Weights of a small mixture-of-experts language model, trained from scratch on English Wikipedia.
Size: 17 layers, width 256, 102M parameters.
Experts: 96 experts in each of 17 layers, 3 picks a token.
Training: 437M tokens, 6661 steps.
Below are experts of layer 8 (counted from 0) of a mixture-of-experts language model. Rows are named router (the router's row for the expert), gate (a neuron's input weights, with its number), up (a neuron's input weights, with its number) and show model dimensions 0-127. Each number is 500 + 25 x the weight over its row's rms, rounded and kept within 0 to 999. Numbers have three digits each.
After each expert's rows: a language model's description of what the expert responds to; "gets" lists some tokens that make up at least twice as much of what it gets as of all text. This comes from a sample of Wikipedia text that the model never trained on. Tokens count by the router's weight.

# expert 38
router:479545464487521488526521503498489476554536475515512493489491450486508541488522541524492497517452499470466513530499490468489495461492513503545496511477469502457509531522502508517512516493512454509501533479544442530447480524505485571524509506483484516476468489518515507535490511496491520535509522530500538507490476542520474515536524514506452489481460542467534545463470504540497461503467
gate0:513476506480483490510497493495506498525496529475447471545554479479456504492495514529493529514469554516530457498532475505544509542533546485484548505459465537450514525497439520530529507478502466543515522499536498470503499494512532501515477444503481502511509482490494527449534499515521504494520521484515502526545493466504543475485503502505506501511504504562468508525474509507527528458468
up0:519511476481510526510535530514478554462557498479498517482468516527508431567455447526506482545493492492492533496471469496483499523504529512499520490497525499496524497529524491541512467507507525470513534483524474481459496501506504508491514462512493491493520525498472487503456479474445514499475528479438469511474511485515472532511523506516502541509486480484484495505518503506495477500535
What it handles: Indefinite articles and determiners before a noun phrase, such as a, an, one, the following, same, next, another.
gets: " a", " an", " one", " A", "=", " same"

# expert 39
router:516484508473513475500520503507510550481473469476510501492515510511504486508507508517546501494515494509501538521545536464491499496460516475462516525507513539516513513513462478491478464485555514517473512463459474504511491520548520541493497502478513492522464508477463503482511526496468464483518502543449509497509519527476475499464472508491506506520489523468547448504505524508452497504495
gate0:532467510534526440468478537505477503515543486497483509515527530473469512512513515523524521507498465469474518481486493441471495487501515549510505517529507494464496504511508501499432519505497499501535476527499481510525529476524532523533523499518542504506487495525459502542491509520545517499482501542498468551557486488478506485509488487525514491501482515493560487512506479559490516450506
up0:431533482512468528493521490488516482542530512518439523467530485518506547523449483511490501497479466512482461486470470509495506512510521485522504474471498488443493475441484472474502506510506458524479483490472489480497484482478469528498508469491476502524473493489497526491522469536462511461504500467536528522493512498486490469527499461488492498505490503506533477477469527472497533523512
What it handles: Sentence-final periods and contrast or cause words beginning the next clause, such as but after a comma, However, despite, due.
gets: ".", " but", " However", "\".", ").", ".\""

# expert 26
router:506487520519491526531485483468487460486467504505486488506463522527506484475468502529495474439502539522452486458501507501519523549462460515501545483471595536473520513467517447503476519483499481490508504506494477482506497513530535491486519545519510506534494496490504529501498501498507487509468534527473538515500487472491509524519509469528508505473511489490499501483474511478485450500540
gate0:511424528513516484505518515505452485498460495518494505519510515485479507493458471510513507543501487493483507557533501445479537502500479504495465541488490465496477536502465490483525500517500502479446443505472535514474520476516486499449502498505501511501506532513500496500528488505471503522522512503509499512551489547476486491516560462541501476498469515529492498510485496472483478508451
up0:503530531524460507487467511517561528525539500522529507488481508509491515497526517491460516507486537489484496496508516503514478500487488517497539492508516511496525445505476504495541473512526514523506505471532445468530489498557455479544513531486486479514518501508504515540495504468548523515464504537525488465488473493494535484507489519512501484500499503556504448513547491497522536520495
What it handles: Digits and numbers in table cells, records, scores and codes, such as 5–1, 21–1, ZIP 109; also abbreviation pieces like .S, .A.
gets: "0", "1", "2", "3", "5", "6"

# expert 36
router:544524471501517519521481529490533517499540532510502454485489501531483494501481504518461475541464451501493470563496549496477478500506499515520481488513514477492505477480493512481505514517472480515501510483503502501519467448479531546513498525492465507493535497508453481513462496494525504506524489523525522520528513530492500490474506512505484490510483499467495512512525471526522525525471
gate0:537524490527520503437496497471493508492518535511539510464494467488526504473498526484498492516485503480509482493505515471473532477488537508495525487516478510500501505537482476476464510501512486512504506529494486481524512454495533466497500512505510468501525507506493523503487563501533524487492506481486459553516512525433501495515499448506495540484470484524508493532456469560511500457546
up0:513478484521472503523512492463498519485499499457480458468530466467530486437470479488476535509461476464540532498511459515489499478492524481502488548542552471531495522489493531458498514545494524493493531520527527512473474539489467553488538507543514496508506499480535539506481513489444506505495503511522538505488526482490488471472504460544507492495505504501512501532486524506485490498521
What it handles: Articles and ordinal or superlative modifiers before nouns, especially "the first", "only", "second", "National", "Royal".
gets: " the", " a", " first", " National", " an", " second"

# expert 58
router:438461503483521453488543553498523533522510517523498490489523503478540429468488542464485515502497489489533538522487508506512497505460524482504498495472518490528494560475495541461538499503498512525521525508539491475540471457480560499526444433502539495457537477520519498505533495516479512525466475492540475504489449476482475488507503500471458515488477498503550552498496510505566497532516
gate0:522491483511517508515486514495478519502487503491493489522441547474501456494533484530565498465521499452491514420508441479521463499477453548452522507511512484475493509502509471507493494450540508465532474509471495516511443514513496533530518500509511465487488510510503466550481472528489516539523521509521503507497471486459504483519476505490457508455545514506527470480498473485532515481488
up0:500532546504494476494476477482513526496477474509522446488478498496489508495523508486554490545465484521534488511506461494465511557497448570516515563456510542524480492472524468494517502502478468515473497508530536531503524481495518509512544536502523478485471540469523527508450544485501486525469497517546493501495475517497465487540510470462490548490503493511483529538495499515498515435521
What it handles: The preposition of, and sometimes in, for, about, how, when, linking a head noun to its complement, as in part of, main line of.
gets: " of", " in", " for", " by", " at", " on"

# expert 16
router:469508509525523512491498524544511483501512468504484517492487491500476505504499492519494465539540538489508483507535478569478559537495497456482515500467438523497522493518475507534522488512489561520536515459496532458522513530518495484497516542529512475490489479481499504489526514468480480516513533534510509461473527508490485548465482512501501492512521488467538509479522515478470559520465
gate0:519458485512483472521503498508503530478550532510487498568522510514492474487468475475508516504463455521507485498467504485522499494501518525495557515474469493504510480537476526492487465508498488549488493491498514495501505467519500521498479500494488504524490518545559497527546527470493512477529488492495460499501485506486491484516505516529491518522484544490501523502509565499539522522503
up0:514524503521516490481521459555470510519478493487479527474462513523495497500518491486512500505491540475508492519526458497491509479487495517484501454556524505491491501481464481487500516490542529491510550484501519467482501520524504470527492483489493520541437508515482519475477506500522515509435518459515502498475537501456554479457481511524521466466494501441511472504518504469515515468499
What it handles: Periods, colons, semicolons, quotes and exclamation marks, especially in tables, track lists, version numbers and abbreviations like N.O.R.E., Dr., Figure 3.
gets: ".", "\"", "ar", ":", "/", "B"

# expert 61
router:480505496467509490511503501494520477475550503487457486515507504478479470488530512476521520473493461486498504512476470556497497535541486527469485547485478512513500529508504521480521485512501488531517488525502486486534485473528459479466503493493513469487492471513482468466499506493516510517477485492510473498484484446541462516524502485465455503536484518519569486518530503486536492569499
gate0:433518545473528514524470478527516513476498502493513522459493518481517522489474532524511548525510482509471504459495524479456476481499508503474506480479481546530483515533509518483489479489487443536557470492450515476485527502508535500492491511505479524480500490469475508501504474506499508508517492463523494473523512474485494518506538516506526453458532456483498507491510486538482471492492
up0:541464493516481516479505503488524454486518482534524504516500490514504519515525487494470512540483528516448509521496504485544500464510490463494494514511504512471534531526459494510547474509499541512491520519522509493451480498517457504515465450511507507506504509513488466528481516500535488508506465514510532534508541485547556522459481518542544528548509494490519479494502512526570546518529
What it handles: Prepositions of, from, in, by, and sentence openers In, From, Since, After, including From columns in football transfer tables.
gets: " from", " of", " In", "In", " in", " by"

# expert 24
router:460479496503522463506484494450494486497516462520482499473457493522548488473496510560473500541527485497482504523513464495485499491528477479493487456540477514485477491478508492554518498489466531512504502517532467476503525482458535520540514485453501462545505514489484509518505502467504505476473536474485485517523500493475551520544469515472519541504514523485510524503514499486506556507532
gate0:512516495531505495465540505477482509498470546488512561530475497472559558511507541485501500501568481490507493484487548489489470511495503485502490515524484471516538491494530494487501520504480511517495493524503489476458510511478494511492530495518480522522504509518485523545519496517568510467434504493473449461457509534472478467548504506467478508471523561481497555506522535531486451454482
up0:512515491507509506484531501474501507487529520497526456504511505454546492533527525497533479463497471545523520482488548509500494546470492492487497530505483532516505476467506497514531504532462494483519535493501501526505525509516549514469556486491454473535527525562457482488515500500498492498503538541465490528488513458508493484463513503530531535464499517512459494505504482508497516469549
What it handles: Periods and paragraph breaks ending sentences, and year prefixes like 194, 195, 202 before the last digits, plus odd name pieces.
gets: ".", ".\n\n", "201", "202", "200", "194"

# expert 10
router:480504501454514476479485557481492535515515524544510472493516518456507494521516526518479469487467461470533556538483494479446459465530508475445521467513443471497507539525460526535513516504479459498519516475563464485527531476487519481490477541463504489517500495548506543492541512493490466503491499518491503465465507506488490498537497512522476503487513493545517471507486507459467459511466
gate0:482472514479543512533528457482529499498521491507523526496523518512443461514520512495481469470455509520451483498482540485500543494487505518466494527523480503500491453465526459524486499499509497490487521483538516497476490517454455488513514473507524483505493491451543481434518540547466484472502497524486510469521518538500517434528480507479506498511455507541495550457489501550533519506499
up0:488526489497462538476464478519511502520485496487478494497494482515497515520530512499494523526506472515501481548492435485508486475472507518546486474494505481490487487477459496523539486478459505520479526488489479521515515493466504445470511446530489501494540476495488470487508530506542525491492544506566508540476487486482532502506506487502496549496507497504517497466502491483444523511562
What it handles: Inner word pieces such as us, ior, ive and possessive 's, plus determiners before nouns like other, own, different, their.
gets: "'s", "us", " other", " a", "al", " their"

# expert 5
router:511502558530514518533492490491515500485484512479499524524520478477521470504484516470541535475515532526463493495496545497515508512458495502499531530523544511483522467466512464501450502491475439499514528526499492489505470498520513507469540534503500515509508493466485493510490457501518475507480487500513495495469491464527456554512474482541504530465506501462560509514495467496464457461514
gate0:529531532499471494515467518489531492567552514484529516503516515505544515492509527483494562483534519500507498463514496476491485521494506488485480516494491491498504479478504524472469451508514531498518483524492458487510529489527495543526545552482513490501534509509486512514513516516517521526496462523559462518482513535495505483484499477502462508494513512558453469491426550511456490492544
up0:588508479455471524506519518508496521506512532482480508496519491478528467520493511488467527497544489472506508498455507466487479507473457490520536472490527510490490493505468533485492519537475474512472508500476522503492499499509535484514484481507494463520569514491483532518492502478504503518503526523540448495488535530466457485493469497539548497514469526501534487452464516514538464493494
What it handles: Blank space tokens inside table cells after pipes, before numbers or empty cells, as in election results, census rows, tennis scores.
gets: " ", "200", "196", "201", "100", "190"

# expert 15
router:507484496529489523488492489484541489502497526536569520470510491499511474493485474478542537481531522488502545496511457496534520507481527499473491515451460465496454506461520422505510505499502509502473501492469471474474473527523501479487542497525480509511519464461526533510541507527449516522510494517500499496470514520485489492520538498515489572512529517455544545491489512467484451457529
gate1:513497523483493502483459529532497483523530525469481519480504452467524488523494515504494545472508466478497482486499489478485497510470477549518473484490482462469543454502468532516547496518463489535536537575459506457540504495563526527497482510468488467535496463535506478514508486493520463511495485491468500524500476460512516450468506519449495524462536483533475487458471508496494507533466
up1:487521520524470528538476506467528471528484445504483533531520513531494506493493530498484496486485547493486503485517501464532490474471500485501502514509487483545505456498473494462497492508561476486515470493508552505510483491490461521510508534515556503531523480510496492495447460506483493491510513500494536501511508534547487541507519491543462557507500498486461495515495500505532557479474
What it handles: First parts of years (199, 201, 188) and the space or parenthesis before dates, as in born 1892, May 2004, (2004).
gets: " ", "201", "200", "199", "202", "198"

# expert 1
router:454528504536525505521507482428566507510497529502493502492515458522524491465507495505498513456469491536486486490483520468492495490523543508512489478460486510499442523495534487511503536466516464502480521528520469476515481510487469514523546496509491531447494465507491510478502523473488532491527444524510541532498505506551491493459542467520459494490559498448484545524483530517500499503468
gate0:497448481483508487527482471494494573485553520510496461514447474504454531537465483486490541545493490516511498509498494492500483485505500516510498504510495495499570525455497460454495505462509526505460526563495485465492522521517456489436486491496522489464478506487509519509458501499521485523466480481520517537536552472506473483492470497497488523513493492547520457515531538532548530521504
up0:473488493493444461465512464475503532478546517521486443476517498466485544460551506495493468492481474500500549493526495534510529477471505505553482523488496452476515480454519485454499507458569484528503501463548484501515520532515500546515497481502516480433484470529495483505479512495466514534499480478481486471513516513484479524494519490465522470481489444471535447536490537490464511478484
What it handles: Capitalized or lowercase "the" opening sentences or list items, plus colons and labels in biology taxonomy boxes (Phylum: Arthropoda, Order:).
gets: " The", "The", " the", ":", "=", " =\n\n"

# expert 27
router:508523506512498453517487508477535536538470478525481528488511492509515525456541488462519486514510517524501528533486481521474493515521511540526467507525477500524500521543474505532497507556528506507515510523511517476506429519465466496563472516522503491503504489516503507464483517534526504476488513499496488519505483495523516492525460529465493440499518518538513505491479521517528498530503
gate0:475527551521518503476486489468464469498526538530450541528494522488541528533506512512480531506511486491510509503487531488486496526507494485495482530495520477510496537537499472496530490568446509494496527467467500508505484467529508507511542544504505507457462495526507529519551506488522488534497504485467473472505472534507468512534479521547467518480515517469491508506471504521493510512474
up0:475468432491486495495478520510511540494507452521499474506534463503499481501538515505535508493463480505534483503501484490508519508463525483466462502525570522464499530522510579494493481521483522507522499466541509503493500480462508504544506424472484495528519497472536497507457517465481513480519468515499505498499486505509521491492543537487592523520455526531531481519507507460479539508492
What it handles: Subordinators and commas that open a clause, such as that after stated or show, when, because, although, and In 1958,.
gets: ",", " that", " where", " when", " to", " after"

# expert 32
router:468523492551538504524531482498487500517525509524516489503534506462521525494480470445512483499485499493509519499551510467481520497538493514528493529451498483526512517518512493521458502502538529497472479474502503510482522457495476518512488532507460458455480503460492478477523501467512492524478497473490467457525529530484522479516510517531541526523484521500505460497493518510501473504446
gate0:508484525514536514538474503496491482488463503439508468479535466446506520459468475482527530498522506477499488523484518460496489492507457520533506525508498532495490490537557521517495476494496520483466506527524496530466490490515488495460555520513488475502533444517503472483521511470423536512526498475493510465515470483494497486471511454516484477508510505526505532495493480498531478466474
up0:517476465488493472508470477480488517531505508512492538492498472495453511478492500474492506477521488451479494479518471542455519465512516509524478503505456481505466533484521510515458523505443489468502529467498469463550521480522452478482491527486503549488526496512521502492469450523514492504514513528549462482525501523525539523507550499492505449511503506448492497529496480492481504502508
What it handles: Final pieces of common nouns and names, like mag-p-ie and shrim-p, plus sentence-ending periods and paragraph breaks before headings.
gets: ".\n\n", ".", "\n\n", "p", "in", ".\n"

# expert 53
router:528522497500492521524530447500522508533517473466480499550556518523518544464495504501491497551479521479517533477534532530508444505490529462500500524466458496513534463506535516477517535544508486493482501489497525540471496519502465544523450473505507441475492480533518509509519498487493526503479454525517533545520523548524488510522494530482480511489503519521490481505509441529460543474495
gate0:462507510503470523456493513494487514498547499526442510454513515511509507562426514485521517510493485509519504559480495475497453509462497502514520510480506487532473476461492469485486514558493498483529506529519509489459515516483532506467553528484524500478464487498505500500494561496490511498470479504493482498464456494482463478444457464498497486462501534490483494486496459544481457505525
up0:482490470506498487480507492514472508542493507497468495532497474523542533497492500540456472546494516517461428501490488474484526493548512503499511495502481490511480486521505508478509499456463506446532486487490492474544517529491468481426555486481463508524470559512461535494472525488480459509489472508540490509501492494518526481535528522467472513465518469505486442480497516483491455481492
What it handles: Connectives joining words or phrases, mainly and, also or, &, nor, while, whereas, vs, e.g. science and technology.
gets: " and", ",", " or", " &", "-", " to"

# expert 25
router:499519470508473504536523497445508524487500509496520527490511502436509503508506475483531485538522524467518532502520485470509505506492520531456457513468443481531490482521493530523508482512544529515465503509477502531476461491510457505544473450522470484513545560482529500497531495529506483483550474520535482519484485534510511445497481524473479508550518448499521430490501518513528536499491
gate0:504515475481472511495466481500501474542504521515506521550505492519493443492506525488499493519507466497515501517451475471490519482536480524497517498497524492536489549486487532545544502529521494508432492519501500498518503487469560489506543510518501495547547537473503501519511509481491518460512526524490484473514455492486486523496517535480520459505486494472475533505521461494525467475512
up0:538500484520524527497481502478516463459502448521522479487455500510485513480528498475484504517494459474503536449499487461543440504479498461514513469485496551496487487479483444518514510469499531472522516524495522457433497485484495508460481532485523520532484512490488479500506462525479505495517527487468498486522492550462519489468474518515505518511464443503521510489504510531512517521507
What it handles: Commas, including fused forms like ), ", and %, separating list items or clauses, often before and, but, which, who.
gets: ",", "),", "\",", ";", ".,", ",\""

# expert 60
router:468453511499487519488522475495497468525465517490505492471490496488508516516521478502508520466512518562530499502538493478466544503472495498511520523462473512488480473516501494561523528470521483480524456501497527517485503499522527487519502531489503494543502480481474512534482497534516532450513516494518489513518535469511483442482494477528531557499507434468521518504525500475518493439512
gate1:520494476502488519492522459536488487466469511460500478508444538490499517504499510487511514475515501468469531506453471505502475483517503484507497532516466510514471461456489487499480505522507493498517508500507499512545521483494539463534486499539538516484504468542501507480485473500457501494485488491512530532492531485489481546504511477503551464512540534513529519516506475501493473446492
up1:463489447498467468509499522495533512503531500564524538492494476494540493477506497521464465556478516522472459525456474482478461526513489502475482494510517504496492542503480509518521520449483519482477493459501489533509475473529485520466512562484468492554535509495504481497457504510514535510478474485509482508459485506566492467537532497530454502480502534526511491520491495449504518466533
What it handles: Bare space after a label or name before a number, such as Route 100, Highway 206, September 1938, Pascal 7.0.
gets: " ", " Born", "202", "–", "201", "Population"

# expert 17
router:513544520539512519486506502456494483465487504496475525511540514501504497525510501482460462463493550545504494509529483554506482495468443488509494507483508530504536488438491523466486491479497492460488506445516474474560490477514559485448532520495506502524490455470522483483531472519511483490474497506516500458529533511509492487478554481561567496496538470491521473496495521508509473494511
gate0:497524499483540505523490502477501525502468471524528533514461456449513498510518487519490526481495486496497483490516507559530551451511451488454513519505503539492477469476519499488497511515499484475552485533543485469505514463506482517484481519509502526497516508506512497503509519503507539502452505486471438523527509455497445496507444523561508477510502529462521489457518492507490429496499
up0:468467503512480497483492502460500533470504445489515469481501483460472476525438477480486459519497523531498477519530543541489471471487565528522515482473472439487528492478517501503507499475481495490540525484488479489503499506500456529475508504496485491509493517466562480471465507517504504537497483460484482496525483500545523484553511455523500553505467524536509476512518456498536516439487
What it handles: Digit tokens inside numeric data such as scores, percentages, decimals, statistics and table cells, e.g. 28–14, 4.5%, −75.
gets: "0", "2", "10", "5", "3", "1"

# expert 19
router:515482513544494445495516519480473499462497469540512499477525484495515523453489506494485531519521489530511537496517506512526511532489522482478521544463476484525500491462483480524462478493461505503532492556502481530469510476490531497465499471504501537513538523514489545501533481512510519491518511550522488486504535444508494486524492473539472491455485534496526518491502498538522484525511
gate1:477499548432462486494447532478495483519469477500532488482477529493500459506471487540503534520539470528491525547503456500519505462509499526501499534475535505455514493487535495487571487525491520481527455475528507505540480517501482458507470492498493491555525536495444493472502505509513488525506485559490492493475499478532503459500482494455487523518481514530471494523488508474467509506499
up1:530477471542491494524496510495464503508443507507462486503484505529486534524468464515550493476518482500550463478487488492502541494531539521485530468542448490492491520506504516510496513440539542478511484515510454475443445502453486505524475525521482533505495496512471470492495489515523510504558445473535543477522470479473508522442482478513514474490468526487458529479492490503502507500528
What it handles: Sentence-final periods followed by blank lines, closing quote-periods, and == heading markers that end one paragraph or section before the next.
gets: ".\n\n", " |\n\n", ".", "=", "==", "-"

# expert 52
router:481447515535522499538509485527501543528484465462537491497508544503496469504499492502524450527528480443506513518504504504546487485478527479482454504496545541488511510504546474533487499480455520492460485459489518518494467533499527477514522518479501479523473504483544538502537525516487487532497521510456493498460467506474534484512488480512517472510445471472501527528514525496476492464486
gate0:489453503511489476545516520485461489492446464517519463476489459494528501493477482531518524521477541457477473504490512492501480485491495488513514502529507524481448483464497510512490523499500546509510475479460491528514508478499510491522471493549524476505551515472485512511507551507493466513497480474484511506502522475495515478508512465521514518405509536501496513485513538535485482471536
up0:496515551495517474534490491480535537511544481488503487503476520545520484485536504504496492480542516508484508516506496451543518481474483497491526461498503486482540489492532527506448506487496488461487526501469496510510515528519555474513463496516499483497461453529515510501529523514511553522527510487554423500495491502504513480464467534517480508468465417516494513514508496513485503468488
What it handles: Word-final plural or demonym suffixes like s, ers, ians, els, and place-name endings such as ville, son, before commas or and.
gets: "s", "es", "ers", "ians", "oc", "els"

# expert 37
router:504482487488493536491534483494506448481503477509482538479516457457489551485490483537527486517515471516484526525512494506508496431503536479524487482532454490493509490527495501488455494489584492518521506493447485501495504492500491496513484533518468452517526509482524532571454468508520459525484530487523490497505477516527489482549497519472538449512478485511496508499533497466499540486483
gate0:530483531512509507510492549510505514522513513526488520470501439513527501504542515526511469507524535496472546539492496495506496499484538472553515496500507478485509529516539449538535514463521500445479490512502459534494454563545534497523508519457513517478478489501516470484471485475535545455520513495508514502491451497495480522468543512486511482499542475530481504523508530500488477506508
up0:514477557511536472471510484468460513488464508519527501499513515485516474445489478527448502480529522491508483478448495461557466474536519509520460505514501510482572452530492450515477504484501525475499491496547543521476507533496519517521523507547470485517500486543482490501513491493484520514511495505482507530557522504551508503481447510511509485491463472496533504476491516465517526453534
What it handles: Closing parentheses, brackets and quotation marks ending parenthetical notes in tables and text, such as (actor), (IND), (48), "Gothic".
gets: ")", "\"", "]", "),", ".)", "}"

# expert 29
router:493511444478526491515489510494486479483487490507504461502502525571482486468490552456481483490503523470462497554527485540492479516506495470460478507523478493551532499536499580508475506483543462510517503473497485459482525494472465505517533523456520476451552509512515537507485472497493484497476544462445479460499527508458474513498494477490511535483480514488501480536482511502517491525498
gate0:488533517533462492554488466494510502520495512481481470520556476515500497520491481467519476484478511484463500492508497516538471498481514512534476520455554477484458512500465475492516478489525483472516484464474460514510526509509523478506516516504491506502516532526534560513510431519555493533505486533499504497473488491572512534487516473492532536494497505473512485475549515515475518506491
up0:505501516510516461490499481517488517478493522500539491522479490492492502477489506529513477528504524508494533498540505535503460522506494502504515528468493462520502504477502483501514538503515554555537495426453501495543476474452500470518499484520496504529530476520489475493493496501525489548446510499457441505533510524507480488508517491493511509532495511509502507493449478471481492476497
What it handles: Focusing adverbs and quantifiers such as not, both, just, still, even, some, plus table-opening pipes before headers like Year, Title.
gets: " not", "|", " In", " both", " only", "In"

# expert 45
router:481511507485517532512524491502491473513522481477534507485550507447470512500490526565500477528524515515523507506462513494459494502460541522475476479534529489496491544457458471500490525481526514534523514498503515467521470470518489496507496468470507476486518510522488504455507460470428498486506490499461476486508486519543527508501477447475480492526495496520503467490508541537499505502484
gate0:474512495516484476496470486478528507501520562492479499501505515491492519487465511530487486492471530498517476510469536478522505503490507484519527494524505507527478505478472518462448476509486465523493494479532502478495467472554475508475510444528536495484497503521537497462479521475494512456470457514486476543473500500520444510491495496528507538471485491512524460470465481476496490480518
up0:509515483531470488474473474526511459515481470494483501472514464482540540488487500518509493507515475513455521486527451480522492503491458487534497506558535523503498518480499498486530494480466529450504489501480463513516517504491496488510473508446459534495516488511509481519487492541488510474475536510527478512482514505482507511500503500522534549481494484486549499483509521514493556493472
What it handles: Forms of be and have right after the subject, such as is, was, are, been, also, consists, lies.
gets: " is", " was", " are", " be", " were", " has"

# expert 11
router:487554511505516524483514479493503503470499476472495487494499461470511503492474526509525497506501487447502502544490506481542563484491495534483510511452439467514475498510502514498528528512485546500482450533481486479522482531450486494488509458558517470453504528526540503475500456484466515496492526489507571545523508522511508429476512496523494449511545476468496530481501509491475499475471
gate0:501509461494477490507541516475508494516536503488482468478493518488479473525478488448461541511484513476466551479512522472509493481506464541490507455491504462455475517517480562506464507505541488452503507525494488469466474546480510498483502491481517496504554534508474484512464503506496477530484490486490508522549481514489489465473487521505478488541487498485538507532527505493467495501487
up0:508524534476496462522490504480534488492516481515512488476462507497497496506526463525520462477461517531494464501502519542521461485492471468506457513498507511483468454495499489458516513478489507496559480476492505432510498524498483499532545485503478497498452505512493524510484506550502524523490525510550561485465502496532483538515494484497509490512469498523532488546515508456482484474478
What it handles: Pipes, colons and semicolons separating a label or value from the next field in tables and infobox lists, e.g. Produced by:, Xhosa:.
gets: " |", ":", ",", ";", " –", " -"

# expert 43
router:472493479514482471462501480508547549542481490488498476546483490476536523512577456515524513515519469494471474492454504472485471470467517571502481501496501509527534499530482509502492532463476526488458489505463472537493513475548481516501530458493498513532524519524488520512485482514532496481484523523507522522505528511497486511493458498491488509511523473522487473489542500503487498474500
gate0:495514496503467492569534489498467527453492491456451508489523509488476475495496482470487478495504477513481503476519509507506474489530487533468486510505494480499487464460497531506433469479501509483496524511487483491488512470481518483504512492479529522527479451475477506541497466558507491460483519532478450507492505500513487482462526490510437542507500454508524472502532495502507479495507
up0:465488529483539495534545482519456514527468463471485496529551503543499458506472515435516489506470465508488516541480495496544493534517471516529491501475502506486517507462488485482441484495514498529521526518504520513549525485512490480452510496477507507466495509524445500498462539484534517527523482482493492544489509513483477485454496497509508476499425513529515511517484530497512467482506
What it handles: Relative pronouns who, which, that, especially "of which/whom" in census and election statistics, plus infobox words like Preceded, local.
gets: " who", " which", ",", " local", "ed", " age"

# expert 48
router:493464548488477529511488511485499486509510514479475492507480468537506483519455473478498523461495497502479479471475516497473522518475492453467521492525517517501488475537529490510501449474487462503512447505498511492507498486529577447454510542500492536471503486459482527484484496471495516500509514516475511531488486477492498482547487500502487526505524481481510463525494470486468496528571
gate1:473492505496461518524472498529534457517490461480526517551485492560537528527498478508499502482486469509520543492470540499527466493500490460530482517558489496486519483464497521488511494453549492446478524482481505490526469496521479513478539454503507469507486508525508503478492480545459472477514500541517505500500512493523466501515525459486506497471499493522499500497494496508482492476529
up1:487520530542521497522520478517528513473527505506485499535492436518451529509470496472486479480483528529486501509506497493513534503475530491532512435512554500497470467501505524467485533461517502491561480425519491494514476485471508477526528511511477498450565511455491507476520560477521542539543503470506503538483505521467494486479527474527520508502497466480508477491498520498515458540498
What it handles: Single capital letter pieces starting a word, name or initial, such as M in Mouriri, H. subglaber, W.P.
gets: " M", " B", " P", " N", " D", " S"

# expert 21
router:475489529567515537490533459504481487477456473523492514487483512489463453487518521510531487530485486511495488515507490524487443480536531535516491480471485484537514463500463486513495523492473476506471511505491466479479529478443490546473512509428500506476483511533513544507486527531498459496470516515473487497499486520520482520521483459483486452489516484504483495504535500468512521469517
gate0:475471538522478510493524527479482482483510532500491534514496538485462506538496481489522507483486480484523503481505513479514523480555517529482488567511480484455478509479502503519513504501511522481471532505515510517525517547502493544496462501489481510512466528494513510476502500546499550517536493445537529519504561479498521500537549513441490505492489519476501544474496455497500502543468
up0:519525519495551504461493509498545510538498470491526520525483499534539514507471477531493501477544478510495484491490489508536522495524501503475487535483488533516458484531478499532508499518505533474489490534470506476480491550527501461524528479569499457498516499482476474498512539483481481490470478534477485513490480498562498536478529505468508441514524519504510431499501463476492484491548
What it handles: Modal verbs and infobox or table field words, plus sentence-ending periods, such as may be, would, Density:, Website, Clay, https.
gets: ".", ".\n", " may", " (", " can", "′"

# expert 6
router:488517482504495504465487492522493487525522497502471500520483479518480486510520484498455486518509470448505499526526471510475478510499513498517490511458508482476513492505556447486512504500436464520481510521458475494509475472457479538535490492486453495519469516482525483468524485525507502478472515502494512536463495519534510510465485501466467545524504509521508494464527549507471528501512
gate0:524496503492530466516501486468483479416513488541501439478518485511492512498490539518533485464505531503475492488503555470514536489498493477484519479494528462506495535491488438466511536482492525548520486470539490468522499484473515517457495477531514474520530531506466458473497498513548505506507476546457487521484490462490492515485512488490467531503524472507517513471493503487479505501479
up0:520500441524537466529525494473480510476520528497531453471478493476483482499514464471480515471521534492485500506513481480495500496486471523487465502484504538495501521507532508486507506476483486522529467504444466509524509481513508491510507541510505508512482527488467492511479471519490535541528472524486511503525518576465560468506481475499467550487456494496513497530497500525487528496482
What it handles: Decimal points, slashes, hyphens and percent signs inside numbers in vote tables and data lists, such as 5.2, 978-, ±%.
gets: ".", ":", " .", "/", " ·", "th"

# expert 7
router:495543518485497492481523524460506449494516512502487507480516508469515555536538513452476504466455493500469479525515512475512480498506511523507495506502482446492448485549478481499522536501508472493498442527526531522502473488524496528491499482511545523511487575487532524492552484492488488524465481465498521502524479517512488526450517513551490504531522493454477498501553492507519485464509
gate0:435454490485496492500485503499524457505475501488503499533470486515553504501517483536479504480499514524449491507448430495498492485485493491485514478515518501470493467540499520506507505488494456498511547496518479509481520500526477506500516503513531552476496481500505513539505457475415549533492506453502486457552497510517507479505470481500525495463509498509486510551529522512495488519480
up0:481541498484476473539463513509530480479453495494507514475506519532552497525481487488519479448501488454497512453534450479491533499482549452476487512497488540448494454504455475477531539511476494547484525498487472532497506525525524498484521535526516529512462491511506515483502496564533534485486507497509497534501513480497476487463481492514514495500507520521480497467529499526492523468491
What it handles: Punctuation inside infoboxes and data lists, especially decimal points, slashes and dashes in geographic coordinates like 45.74°N / 14.7308°E.
gets: "-", ":", ".", ",", "\n\n", " |"